Weights of a small mixture-of-experts language model, trained from scratch on English Wikipedia.
Size: 14 layers, width 192.
Experts: 96 experts in each of 14 layers, 32 dReLU neurons an expert, 4 picks a token, a sigmoid router, a shared expert of 64 neurons.
Training: a variant of Adam for the experts, 11225 steps.
Below are experts of layer 3 (counted from 0) of a mixture-of-experts language model. Rows are named gate (a neuron's input weights, with its number), up (a neuron's input weights, with its number), down (a neuron's output weights, with its number) and show model dimensions 0-191. Each number is 128 + 32 x the weight over its row's rms, rounded and kept within 0 to 255. Numbers have three digits each.
Before each expert's rows: "mostly gets" lists some tokens that are sent to it at least half of the time; "comes before" lists some tokens at least twice as common just after its tokens as in all text. This comes from a sample of Wikipedia text that the model never trained on. Tokens count by the router's weight.

# expert 49
mostly gets: "\". ", ". ", ".\" ", "). ", "\n", "\n\n"
comes before: "- ", "| ", "The ", "In ", "He ", "=="
gate0:187160062169164123080155113109133135143183123139124066099121121079154103148153111106135096140103135079178150106132132110140119112093102094158127146147146178153124163157088163132164080094113139143114123102136152103124116151129132057205125102194169125125119088149105091093150150130116141180125160176129120100110165094182108108146123105100175128092063135121118141143163158128163117167130119182166176102203160109146126075127136133132178103142121093157133094125125146148143052120141117151174081183076077155189120136073098094071224068121091109171156141162107143121102106101190174109
up0:199131037136080148076162080120173144176156105133092086089125125103127138129107128134148115140068076117157146094145093088132148120104136082144134123155180159154112130134126144151151111080131157109121183144124139111115150164123094117165134102183176130112083060149099109127148167134091154152174176146158100092101181077170115121141132132106140146080086131135139112123142109146133110107100095134234111106174138098133126109099129132119161162127106099144143137100106119182144063118125121071168110136076073157137113127076117080036232086167070162124123129149163163125095114126191162133
down0:089102114144147098105203093111092086068124145148116194149181084131084156107114123107182108063143141118035120131102142103100133117162116128113166147127123111075131117103194109154121076137130114106144138182169100128157153186101109132096185141139150131180089155101120155118105120131178158097120142139105125126194094102150103077096087092102107135154107099158145019111132083147138105133124080136183120148136103128140141111133112176102178147146160155122140163098116124148173143141133109153170110118156127084118149142082174109099115143028141087162120137044142137133050123184179116139
gate1:083164144150186108132104121089142123138144140164072135118116174118114206129115213085141171108120145112104105136116215129149143145105098138160138142148206157163194080098121116077138142124103106147116133115113091145149127126139121123118149123125092043106121131091148067132087183094096164116137110179146157085150183064096085138135147129139160089119184133112044122095070145138097111125128167111111078125105150158155177137087125151164107087105121107099118167164090154127120107134094138115080150157176063102110107034125136106158124134127113168138171133139105117109084217175115133099
up1:112145152160166111106123089084159147149122149141112143146146159098155175115130238099127134141133150105122129152124233123150186084114064124162131139142194133161175103102178128061145111140131134125139111099120083151141160122123162096127139125122110083118116153083129079159116170125126159124161123200132173080129143052130081158125152120114141067111175103113022147119097142136109124149119139118137119153129206172154194140079138180138114102114121106103139117204090107123107104112116134113102129155156098162124119072124147089143097130113108167141183121171115149135050219142119101115
down1:161146158113163093125106117140137075144127150118168125060092150145134190097182129179115108115184107116098155109048074134081125175144174186099062107092087169115123126109094154126098107135158130106147147148155140087194182157134070147117083084111122114097139103197101156109086087043172140142097159134110079143120149094168138125108144106128160130188141180118145079166142156148084122142179133162069098159150140133099121083159144114161127126100113166168152180089158067121106116189111075156137117079080140088133091135146087160093128153108097079133127180155084131115123101124123157112
gate2:153185100183173141092076142110104100189129132170137088124173157119101162098160144122144094142137159124164149134103102145110155077123161124133108150044140073162081172150084170125205150124107130156115072103144106133109125079149136096131143087151165123183144074136161137142138105106118144124135125152101129118131192127100119119128157102091132094084112123119109099088148142128146145144136143101061083121133120107044169114140109122187133150171134143124079120161137091109117119092155065168099123131074122129137185074046145074076149057139121133090185071204088150108089089143181147112
up2:180156107181163178142056141139106077172166141161140137141152181157140163117187145126175101129114177128202128136111090140127153095120132153137114168058143060150071168134125170129195164128102106164150076111166081128148144106154123123083164064119171117183180101124135117146166085084133133109144125111130120149137200136106132128106155109120118102115133128078115108110154121153156142134131139110113109091118098094050116121125116124165120141173113171078083097105140086096133135134086088165116145089117135170126188099063145096054129089105088155071158113201110174114081098149152076097
down2:161127159127124135124139129089175165111137115133107108131168135132132109063126118136073094178090150170112125094143139125064133116128141066098160192089152180134186115126118130153166138179175147130141068080111128095114143177085154128155149187197126107062141140108092151172098100148106126157155195172097197120192104151127110139139128150088121091176101095118092187151190152144061120121123105117139153112107108180132137097140128121119153128120154157124051125178129087076093129069132073057148102115061126153047146093118100120138133164131131072159103090093139097106142093146105130160
gate3:107155093128099229132106110152110187125094132157117136120146149120129062166107126072173167153121156146109099126118170153124132121113158146184121141113107152126087150123093072122128100120144113146070130110123100144138111129127178102109109056127114159122149167144169053096174120153172113132124137113111099148138124097203157081083108137108187032188137088107123151076068163094146071082193177134123074158142129139067096138103119059130100136133075073111053071163153104111127166109147136115146142144135114159143091158139158127165113113100147104184137109177144133138102142174177116115
up3:127131100104114225143106104134086180116094151148122142096145144117119081186121129078182141153127142142097095130112161152132136099113157152171135101134118142135104156122113085118124082124138109158096136113133103151145104132142179114107114074102100164125140165116162051097156127165174092119135121112134096137132124094187132106087103137101193067181139125112123175088050167091153096086203161132139088184155137136060100148111111052127108124129077071107034051160173103117142164099149143107140146169152149161154085165138162132192104142087168135175141129181144144154072123118146126102
down3:108221142096091172168148122098105183086075162149124176105149181177149142102177147137154172094086150107156132153106126086116140107139153102113153169121149119058168084142132123120114179179116096127097162134116069129097130153150111129072102154131098127122077149110120161142204135096170124146094149065153101135113208087126083104153088161202117107126102159102115115161157067094114116110128162111120165079113145141120161097143130181067127120143091165175122119164118123030136146091108157160141181113164123166093117166133123176102125174125116114184090185092109149110125137078136110125
gate4:215132091195120217093105125077112173155158102152077067130141088104169094146096143133133155153090094127099119106127075110127115068138109069174083152112102135143079117142138171154157158097121134122119115101099111144092153143089161159142154115186119125109132117147098098127138170183139126133089130138167083142136120144125143159119123128047128077101087085050143168090161096132156132115131133092104174060161166098136096128096140127123132150123189139140097138095106130133080138135201112117207155148089136165169163153118077133094114078156131082143171080173068177145077144109147136139
up4:166174099211142180128166134078081145179155104134100086162174132105174120126036164123117167146083165117099145106118116143094142099152109104164097180117097104149075121158108134120140150076126170090097097105089109178081129112118135137137162146174146110155130117128119089130149192130141179174128135132103104091144153144108122158143092090058111064130097083061108134109138123175096063143113129102113158112160163079130097077114137140167132128132149111114104150145056129164100121140176050086171119176092148179124162132093098115068139088134121112151164076171092137139110184148149165172
down4:111101168137085113129164155082153162129162177094124152101138202135165151112120179170169103153093107135187156110122170133172110123171107049081135143094112216126106122083140084185092159113132153088103118081167167097146134126113144110144123111147176085122111160138130180120178153154147118117094128096098083066094061137106130127099128162081113128112093178113169168175184103161072184180160105159100105145142092157193102165152101159107113088097183128086086091133160153109199061123108122142122188093133146150173169162149147160170139089146128111132107127111128148133124146133117139127
gate5:091091120082076063134170126122160134112101101072130147095168150139102077127140104097121071177136199080168088187120135110144144116113078150133162101177150088162125153119124163080097078156170133096138095149078191155137086145117102114122111102091124171176088173093088090097120103187133122119069105220147152105117136163141131119085110153159108175110173136155149097121139093105119158184056062168165133166133103129174145128146113160103154121100100092147140125098122147132170155084098158133093118100160128107086120117151122152158089140162130125157113150073162055143173144075137084095
up5:098125119114122081108147100137151159139128098084103118119183084125082111110126132084133081170139251099171099158123138125102184109121086115127126143152185092145108132115123169083122098152207138151115030121069180129097085119091100069127111129120128152137101183082125083106150127183131144121124137211107186088112163127142089111089138145127137144051148165140129134114120143113135083197050058181132140171100120108150206090153142113112168131139100071131105130127083149140143133061134128131112114095150155121150129093125099113150120129129158136175124136101166088167130127093161120114
down5:108161106152112119126122110173089135090130121113119201131123198141171144158143149158116186151182146114139097152119102118170137139126117142172148040150080162100151176171117083118185084145000119110162133143147127120148124119143127174084152084064139161112175108129112156138117060099161083171126057086150127116113105165044155160145146138123138118129113106108142139144144096177139173135190131128141100099089180141113071107167062128123173111103144147165134146151173151104106156158120149133201135141123132144123144143165103220113121139172119153106118119164098089154164116160125096098
gate6:172171166149060135090138155121172150157121126177112124127069143138155174080079129096084134088081110105117171072121142168134061087142091097141144120078084170171096171174115171112202113083116174106139150119135184124096134141086127146101124108161097148182111093127134073146110127162101171160134116181126120123135114131136184151158129133107164077184120111108135149091196152175112145079160106131118145119146128142092141119108165123148160088086124139159089150145089167119113150199144143188178074088106132224104142090132128116114166086123124118100116111097149145086097164185179163154
up6:171156177140080112103153157180184132132108138165084150114081167148147128091097138113073163108065094113106123095149143186181101086131078103082131125093095154172108164211146162075205132080152168100112154107146189169107149131130154199134124122148116162185127108150122119155108090167095175155147082186153105142154126134109177165152164100119138102161119116154163104112193148158117162080118094141102160157111142129119162129113183125137139093089133144140113118087103151114118175205144132182156086083072130204130109111141158126118151087131149100108123117085111146072090111163150151166
down6:186092087172161169153077186057111098170203158196110178129124110151103112180177160120130167164083153139138104177137124119177104186098119116125094146092081123166190144130121136121162142105115124136125092161190148101130106160110129151172098087055179126077115134123071148096105123147128127113138163126100132145154142183116053069140173079114124090148098149089107145084170087093106162098058103112133145139170160143107093119102113110178153189143117126098135137168136168136085166131160124102158118144090060166081171134115093150093107122108161092131132128091134088171149112110113135121

# expert 71
mostly gets: ". ", ".", ": ", "). ", "): ", ")."
comes before: "\n\n", "The ", "He ", "In ", "It ", "She "
gate0:100199118095146049140075145196123129107166161128085092121133133133172115172077075136133117137122132149165165147166127082103183092150088163171116097149096097094110117082122163130152168103093155156171172150087120160099136088070096118188132164129162137169127166166161151124151147119073181160118151097115130127098158103147121119160145162080078146150118149124145103210091126148059166166079127113151077126114115044136174119150155067102150168126162142194169180122158129168104142145160156126112126146140105126126085185110155095142140079084130124124182127100151143125089112107080113172
up0:111198101111132078137099143194131140094168178139091088119119126112163090152089060134102098123119116160186168139149148091116168084154067142175102101118117114102139147071134190160145128129101146148177149149072111145107117096087118099196115159117186118146133158149153123131168141130084164156140151125096140129115162114149109161180110171095101116103124145153134089195093133126075133139087131143150065091089141043125141111131125061115195172134146132194119159105171168188082174138139171133121115145176100120120078161093155121149142050091131146119202123107156138150094136112100102171
down0:182112097102144121138115121199142134122114136121182124165176131177095103211126079077103124166127139099194148084073147137115133193148138177124119095085105111040114155135130080149151124064118135125128108170121123145183124150129165153070073118115164132087134138166122105161080113103149169103127183150055160142139122106171095136068205132118135149117135124122164106082145143091148145144140146166108186153104152162118095106113195140166072122094097154078161146145166083129118125187076117153088155147086081133136142123158126112098109186167146098108121128166072098141082152166135110164
gate1:114117132124131103103107128119042107104145179091112115135107174105135076113117138104144099149087123111072156139157102124140185137156125124122143116170060072142092054071149229094173163127104171089151151154131191087123156132070107129097149155120103077124110147130127123087182106162083131136108108163172117077080098125131120112043147138103144125154090137115110187094093134115136133106112146059116131153113102141171196122106130134131105137169188093201105099150156130136146137060128087100099085124088156134160099130089122066133190097120086115175070129124130189100106138107121128141
up1:111081124154131120110124128126061111109150184095115122125109193103131086104118143136121112126072120113082141116154124131167195136149128113141121095165051110106108075082146229067142149175091157092142135156126176073125144096080120122061119146121119128098117148165097131078198142188104150145108094156193107085096078108125158086037147117112131115142109130113096177105086126118175156114144129082120150152108091177131152115116142155137142150128169109223126091092158125125134169046127101124101116136077159167152122148097111085137173103131116111170083115157092198092109138139117125133
down1:167103078122135165040145129186142106149135111118072181087143108132165118130132140157149118183090052118103126120116109099143150121108146111052111124141122154092086157116149108173088160147111111152137101189113093087123136126123107190145078148069101108133104124082122090177123093057189145129089117155138167144088117067093103093098091105191100152190208111184076124114123161105107103095166136081162065119158109158120137160147146173196102140167122123137182147148125109111153199130137141092112145131115090088091121131136130098143135102137134122157124088212157102157113126163150113092
gate2:145094132126125077135128152136113134158119110144081071101119096075137089151163081038107058200153128153146177111136180112066128153133144123181098124164176119112074112125144150087110122121133116163161092104130123094159115089100138085177115131135218176151118188099139144154128108165137116156184159151138107102167192109132157111128106136101124140115116137187138158136071129082142097116109135152142132171159156109141128112185138105171119164142126132180064150126158179171117170175127110149102113129172083054183117105148197152083125119111082149087156073123191122142119128143161072086
up2:131122144154108095111127108142095163155149117168092071109161078097117122135106083051085073231142111138163168107126194138068148162132125084182103145144188148149104136160138166046131113137116138135103118120099121097136094072083167085171109145121203170165132135156128126175127154158123142162169163146120125098169188093163142118146122142075149100100078154150101175138110121085132100136123149158146128165153138092150140130188145095185119176129134139183066154115106170144126167154125110148138067129147101083173174096147165142111132097122100161107142078143160121120091147161173058089
down2:161103151136138161128131113126149137091137159143234112095117132107144108156119166104103138128210131172115189170110113068089168163082138164130098127152160141127114165148132099112107123076116167138122109147115076145120159150212117126111154133140138082179116131050107087133119165139133113093161186104176135139130138109137084073107112109129110169148108133138146093117137149173074135124102095189158107159123083149161138090146177139141088139173123098053088072146205198110080126081111200128172100099106159149092106134178125118097147139134046154140134093149146136124080097083137091100
gate3:152208141127170135150107121092049134113130109082083138123177085141073114094172143049113111127145115134111127143153111088083162101127145133142118152157090078154155120154149176160128131112157116161137164114132130116069153092130156139118147185124118186148152141119163080121146166123135079151090118167136158118160175080125103157092117064107099125112076134125115178207122220111096078141113166147108074168174154077100192100155129052126141160149113051143056110111134108128125146101136081125127067105136133092085101151101139099089111128111158147140125130158176097146051116137132114161
up3:109188175141138162150105120100064123133131135079056136092163097148034127065143166068146137109176134115119125137145111088092148093110109127133129133161117095172179128149137159147144133128161111171123180104133139121104163101171152161104141139102104141118143159134148067129125143113128074160088102205121129127158215112107089158093127052105125142091067134149136164162106173085063089144091160143141056154184166069096191107167102083117123175151103062139034095131123102126143146103141121117137067132138135107104084152107136097109120120111157131135106141120150078155085128139148113135
down3:119158129113125132116184150141120089116137058165124081103119150115158111117109085096152105119141160057064136064140067120130134099115127162176167087111169095142126088136114144103101108124060094133158109131108079112157219139103148185038074134095164115167121141124115111144115168110124089114147149089189102149144142096117160126182106131180157116109140120131151118091108080159156130130161111144165167100152120104128150172119095186142100123101083135148119060146114156135176123091104109138183166114140137108139174105135157110153098139142169209117120179105162019120146117081062138082
gate4:098098118193124184126159126081123116184081119108145122079127145134085126138169171122107078088108081130115163127160234137122177110134162122177051089114137148149082089128133169120130146100139139114077156117160107080129131135073111097126139153149182181113140099109062154118164127168138067137139115080132142086080082197138181144160089119112111077109138114145150197124111157140134092134086173121134154089146139139110130129134112172147142102132126116125065122129133126176162108098115131180122123113103162207118131094182125109094115051106111079148112043075131130065106114138142108165
up4:108062120150121179105138135100113125122090115078130140089127161137111093161153188119108111067109110132095159121135191109111168116142168116160089046139134163151078101157130161081137151127119171119034165113140080081120152146068105108136131128150188194121138152120057116116158140150169087156098071134152141122080069161127186185149085166131100072106170100164128207126113156135139080181089151122086160101142143171148130094149113193128117119138156108149059099063176151163130148117107145132122121094107167186144133117135102138121127102092086105161096115095140125075081123137108125127
down4:114117086153140159134107131184119149104103144127113119079116136105130119116139083102085156117110116208157095123121095121114175170112132054113156164148156099140133114213131111172165127120129138134144108148104132160162127037110171116138121153198178163072057132135131151175151156146132125149165158120155116122100108185145109132173175162146177081184164140113185113149127088169072135105115119129130172100076089127171138117165110107156140173129109192134089168080097097122077166110082047049153137181101091113091126135158165184122134131164148103127090123116101113098182143140080123161
gate5:158131120125132171124156191150096131129151102153154145121071130113140174118155170123106181138124186116134192155162140125130118070104112113171140073042114178115103155228130118066111131119117098144161153099189121177163145090181153096112133102105126144102121123143170122087115173147111117184104093126107130125171122101139181060176146102118126091079087116094103151102146178100179170104146102098121113185145169161064095178094121084131104159112101115146116072089094064118155167139128130182156127092144114156118125163132205163131053101082127099145113124179147095137135119127115147149
up5:140146115114149153136179185123086111111145083144141137131053132120131179137181141134112164142136162115155149149135127108138099058082106115168128063063115154120103181222141108093100105107100055127165166112165134145179149091171128100089143122100125150124106127130155134083118146145123139166114087087097118155163142105163187050165115123144126120056097121097142143103141162083189195124158113099125109176159152147100081199098108070097110167096087126172107094101095065113135157145131156146167101124168121171148112157125180160112050124107108113155101107188148105122146103104161154148
down5:112051180147124159170129135132101137148091114143116133153141063134132086078121125117127036135137120138130162149143127142106124149126090159169159147239153096187181138057113172149111139160131136102134090178090127121151138098055148122152124184121095162189171140156093097176158095181089131168144095086103123139109137148168067119097100112125120110201136151138147104129165114154073083110114170160133120056150154150120102104144114160156166094054167041132122118154109180106132152118119095099115133177163153100075102127127106158108141079180128136135158102124134146111144125155132160085
gate6:111147119143127176170117105169091115140083156200087141067070128064102083095121117138058113075123124172111142115134122099153119116167128127172120127099109178123150109104102104151123151156060155111109076122131156088118158129074133110138133126147194158110156160134132078142144174130146105142150105117087097094139124135090088141127090114115173160151145047101109104104138159148098090176104184108156104170153096070134176143081109142184125111135155088087127150057146113096110063114086096190113092108134163131140078087126092159104158125045147140098148077104104122141078111113120119226
up6:110176121149143178162126106170064102147081128178107125047086179096090084085148054134073108084126110140137107102143129112154120110152128137197154130098105158126138110115101073171137155128090145137092078118131153072112145149092139098161135098137143166116132174118127066132130167145124124138073097115107093113144117138122139143124096102137149154135174051136123110139137158124083054163131220126159061153176137088132183135081073104142122116110137067101117156072150100086097091145091098180106094128124147128125059087135082127108159104068128143118157092140089098124081103087146123188
down6:122157145057151117156107173116140154092128092115150127185069130167135142152099104139127125132188125166100057111161115155147209159144191148086121117120089128125155128080197102112158093163106151173140108134083148124164174102199132189134118120160136127117152117191122173094105065117141088168113139103180079171129130166145045083104164088119196157153102139132128105079181116158133147116148128154095145115106132137094142171100150174140164120088134109117142082120149134193154134146072126103154162103091116048145129069165135185081104143111108109146115098114069077122103094119138117142

# expert 69
mostly gets: ". ", ".\" ", "\". ", "). ", ".\"", "\"."
comes before: "\n\n", "The ", "In ", "He ", "It ", "=="
gate0:084117116116185105060174150120130119134190173127096124086109138165170119136154141104180140163110119091112108187127191085156097098132141138184078141107146155095068160157164077131143136115127109101132129068143156121120174137144113116082106094140112104137153101219133166154141090103113090213121154152076120083120116124172158109126132165103168154129091133117131167121110135171148112113136195044077148155122144132142123138112077095128132171136125163162094127199132120142115136145146067180105169135160204151115174112179166142114114065161131103091121118161154176188102187162145108135
up0:122125129112142136066182150095125124138139157137107098088122123168177106110124146083168165143097118097116142216119223072156085093134112132201091108118123160106099179160166087156161091136108146055106137029173145137132148121168103111087141096162104140151139101175133179152184109103145081205131141140092111080107130148162169118132120158091144151145079106163117154125148113175127123138137167082079193161130177118144080136120083107100113146109137176166112137187124136102135116158155115139128154137114170143140178104188182155104128061154108099108133133155172155153122185142154126166
down0:133119113116118182149141125144073141096114054158094117176131172101119095127085202174134105113120105133126100099121150127141140110067164082166119194188103135123124119141115177093118113180075202179083124179031115136121135130119110109199148166181133138113107072126144113139173156159101117129153152150143144120069115198044071120090109144089092092107167100150097098106132125174131106126149153142126081105169135077137150171130097108158138096119116150125136140083092110143134089119079081099146140161123115073143156093131131155094178103131119222139102081150125142142145166135157086149
gate1:143098143149147107117081127171101117159136106111168129160127119128103141150147053056095151141138152101182099089110136184138102126156167181133103119144116148145067195103128154166105093088101170079133084178105061122123090107112126129164131112192200098120142125118138112185145123087179137169125095113133102146106164173115155124105164175141140137173132108136119112158160062132132098095182138179081124165075181095141078106140133084102149082145123133216113141126166078089138154135049102152168125132163068135150140125135105139131114130166051154074085077128154170190128119133140131114
up1:137097178184123099121103101161113119144133128116154115137143096105067137086136038074129135122132170084158096069107127162161101094137174170137117133147139142137067190119133160173111086097116162108132100161097056119125115104081149147144110153211179083122144124142150102182148131114169125163135092112100119144110178164100150156114180153154131110149141106168133119157166062118073116095187147161085166089101175102129083097129133120085157104140110144197120112136197066097119159132054130147175121171142111127138119150126080139115097141151057147068080097139156191152102102124111111097
down1:144136129124166126146161141144092135071177147167131155151208166122053150127123025104173146063198131131140121161118144092148135103125089132132124120160125169102176147168180137100163141143119072135128129085082130132115112086171104132074075142127175149113117129106172121147097137141130104078117099098193093145121147103067099142090079111153126180110087101099135118119108112160163156095153052164069115185124170095137153140134146129139083138101136205112113112117120098164123146101114072073117124099100136074154106149192103103152071126058122134103098110108065127151109096106085138105
gate2:135093056106174110137086193119061185076133125136082144162090166153163064142173134129137147084150137191150098149145143137137158128146123130150099125136126167104093165109201116188150130146115123123138078133129153165088074151120120102142150180152216132074206121115145123109174127158167128177118092129135092111131152112114146155112120123137150140177120114113105114070154116140092095074131120130125110100095124179164080091155099128141178184114169163145101171138151158134161181143072154100132163082074153107164119083121114165150175119094091059165130051130137094124091142122071094126
up2:118109024139175130154071178151086194108164113134071142148094143141145062142133151146119145073163122202154120172101141138109138131139151137160078151119114183111104176090173129140175115131096147136119102141137153135077095138092158119113129153168214098060210121135134115130200148165139121168115094137121103105140157120128135150115134127139177132177113124098101132070144097135085095092107145120130114115092104154149105077162120115154180176117170156150089135154150149156131187154099128111162161082085153106146111096124108142162166155093087067145118026149119092093084137122078115132
down2:082079119160107136177172147139149124148128136170151138091153118141093130113109110126088255155138156110131115171137153117130137189087168100101118105111134182136157069124183130143116098139109161112159108143073074097107091132167159184134153089151148136117149133134097197071100120112083119100133183095121150175147144148105117094088147086125108172140155117144153122141188140126138113117067171105056160102116140145162153170082119107130133109142110100061120061211163155134132123101074169155113177163151090132084160142158136180102086158092098102127143115070141121148168152199108108152
gate3:131107145142179072100121174108197157117113100138143125133110079119119120107145129123113123118151157100172150125111115094144117025149119128116127145163193074113092152118106191113127139170110164121155054150172102030137196140111084074119141124134135101159110134093116120115146138154124197136156120165131182095145074122161124150096096168142132143074134126150031127176099119115135125146115139147134133192117152141188168117150114122122128121106133156037101131153127162139076137089119083100107088118158124114183101104130118106147139162175177147143213150157119156120041067120117093121
up3:109108140168174088092135145088164145122125142127157130122106045141136126129144124137091110116136166125191146146116145115136100021179121133131117122134144109087087149115101150093116164190090157121122088148192096057158170133114123084132140127160142151162114121101117117128149164136128165163155125167136170109150033120170127132119121172133125136067126108145020121206124128140140167141133158156139123197133165139223148124146108139113151111108141150036106107132143142102075138093127112111132100089135149150151115116131155107141130158146171153142200139159121170143036076137098064142
down3:083127150149131113173167126172108128141129208127099066101110136138148140117181135209129111078142107143087144161073085133155089177139162154178066081108127084079123092107142123157173178160156114125179120131079125129153116094129093129129073106049125090059154091176088127128128161080148133122124147158112143149113156130105174138149113082116124166135105186071170135128140175116121126133142125149156129145089107104044134132127127127158146200130048157166195108108162109102206076145071128165158121112094094147117124149097132139140119159090120082143074137112105122111167151117095118176
gate4:112152130111151133088118146148096177157094114103119103094139148152133091116101138072147136177122125190122197093192111164113138101119077062132139115158095122107099164116194218142179124075068137148067138089096111161105114112127145127136124185141129155089089158108112106159127181178147116163134135096175109120169116105059147110098111134105145149167137118104090093141156115180110076122160147111114083134127120141145092191110162053129111126109204084158146096096131169138125077109143115094105094090145151133166095091141136137000145080124111169123146105140154151094087095129101109152
up4:116147133115172136111124133120080194158119120120122130079160157194130082104128147076130147146122121161142175096203130173131117114119125066131143119146089154114131193112179212126181147102069144142070138098085078156135108078125164116105138185116108147082072164111089106155106161137167096176104121105153077113151092091058133106097093140126168155182145102099100116151160131149096057115191121123094116139129163138116099200107162064141127130095195103156152099104125148112134056127123117091110091110113150102124105092140151133038107074132124178117137124159175147098094120130107116163
down4:093184120132217144133113166126130052112148124103129101111119118103140185158161087151112125160111142132156194117132145137165144128150154130104105116091122120172122162105121100132153163116118125091177149107152081139124102113159105108118180170157111134101126103175173112154169132105088126168092170097087144169112121129096150080132129116145135167184174151057092149090160213137137157132156116189081233177164146110157118147139188151128082125150045153123110182130124085159122109169119167126172130144126162064084119114205107165097153149143141125068177184141133104171157121154129136113
gate5:094110123130155086144134185116080115137121138112153140088106124151146137093121106086117101151110167140138113115197159166154087109090079152137144115166118123069164145164115153115136118169119118127143162114152160143150149225139071089120095164090140167180115140140118198128118100145142122116133137105197094133081111174127132153138054144135080145150136074171141124226193117137159166143148180144137113147164118123164132140079102131103159096115154184097125109122095144115123163173110164168130150172130168109072100130133177141049138096187123118098049147112114182217107181104121079134
up5:102122124116151115140143155119108089160149166138133128112110120132167147083106109091132103141097151154155112121188137184140088110111098126110150109145111152071157122156098144108130126185111140141125133103134207140122171195131075093168118182115164138151119171148088182111145111131131144139126135116208118106113110186126096181147028154122094129160138094143137140235138150144166150198127175157135101121135112126182143146090120122117158065169123167075109134113125177116113130151119168177145148149140133136077110151125158127054176074189150106158061151125133199208130198102158108150
down5:088179160067106131107142142109131174173114095142115120174140186109137094130117172144141160091053149110091129148115151162139120126099118124144146099101132122124096146152114098133125153112126109130182125116112144106146177096134128152108121147107153122156108149152126111106170149098054073115105184067154024167159148128122091140141143127077135122102183164110091111140110175154126116097154058151119152171109126177101057122156132146089078191062149142102101065163114100101117120180184101077189121103105124177115175082089123088141112128086169127087073100137050096071091093129146152147
gate6:107108182124126109124138195068074179177105132171076144188128143153172140119090123065154158121187119191088156170166204132099151135134098120207143104165113115145131150113139054122167139069084140118135147145157126157149124122156106113141141156133080122131190135122161145112151116140105085113129073115140075064106168116060178154072108139071116101087155101161133128119145116124097107122191155066124075141092149135072122139124149147114108172120140131155111126146133149126128111102138135121099180125140088096113145102182188130102082114157179094132151145160122081118186161198104090089
up6:103113165125098114090152170095115180204095147185088139198131115126158126116081120095133137146177074190128153154165213158106167152155127094189123121152144132119114148104133089115180147044089155153116142130126146140138113118145099133158097168149071112108172153130155119104143093138087075119154122140118080087088159097092178173082110133079138109074128108150160143104130140151130077111192144041113072131084132144043129120116172157147143162131118101149109126152151148144155094092145105146121169133155119106109155125172144135093112103178179132109154135181141094155190175191140088100
down6:135109088105138117155148132118062137152165127095146191080131097121069115163161140186173194150115101129166126155088097125138094141125112081124064163123167141122104126081108198155137113180119156108188095105104134150106185175144130100101106170157165159100113129198115195184118141151066100180134151101150155133145093121108153159101162096110111135145143145137159148105146205148126152130127076197098166148151155099205139126073105129166150123129146142134115153134141105122157126196133127056102149103148133111085109150159091170101157092151094140120104103065178140055129167127156192108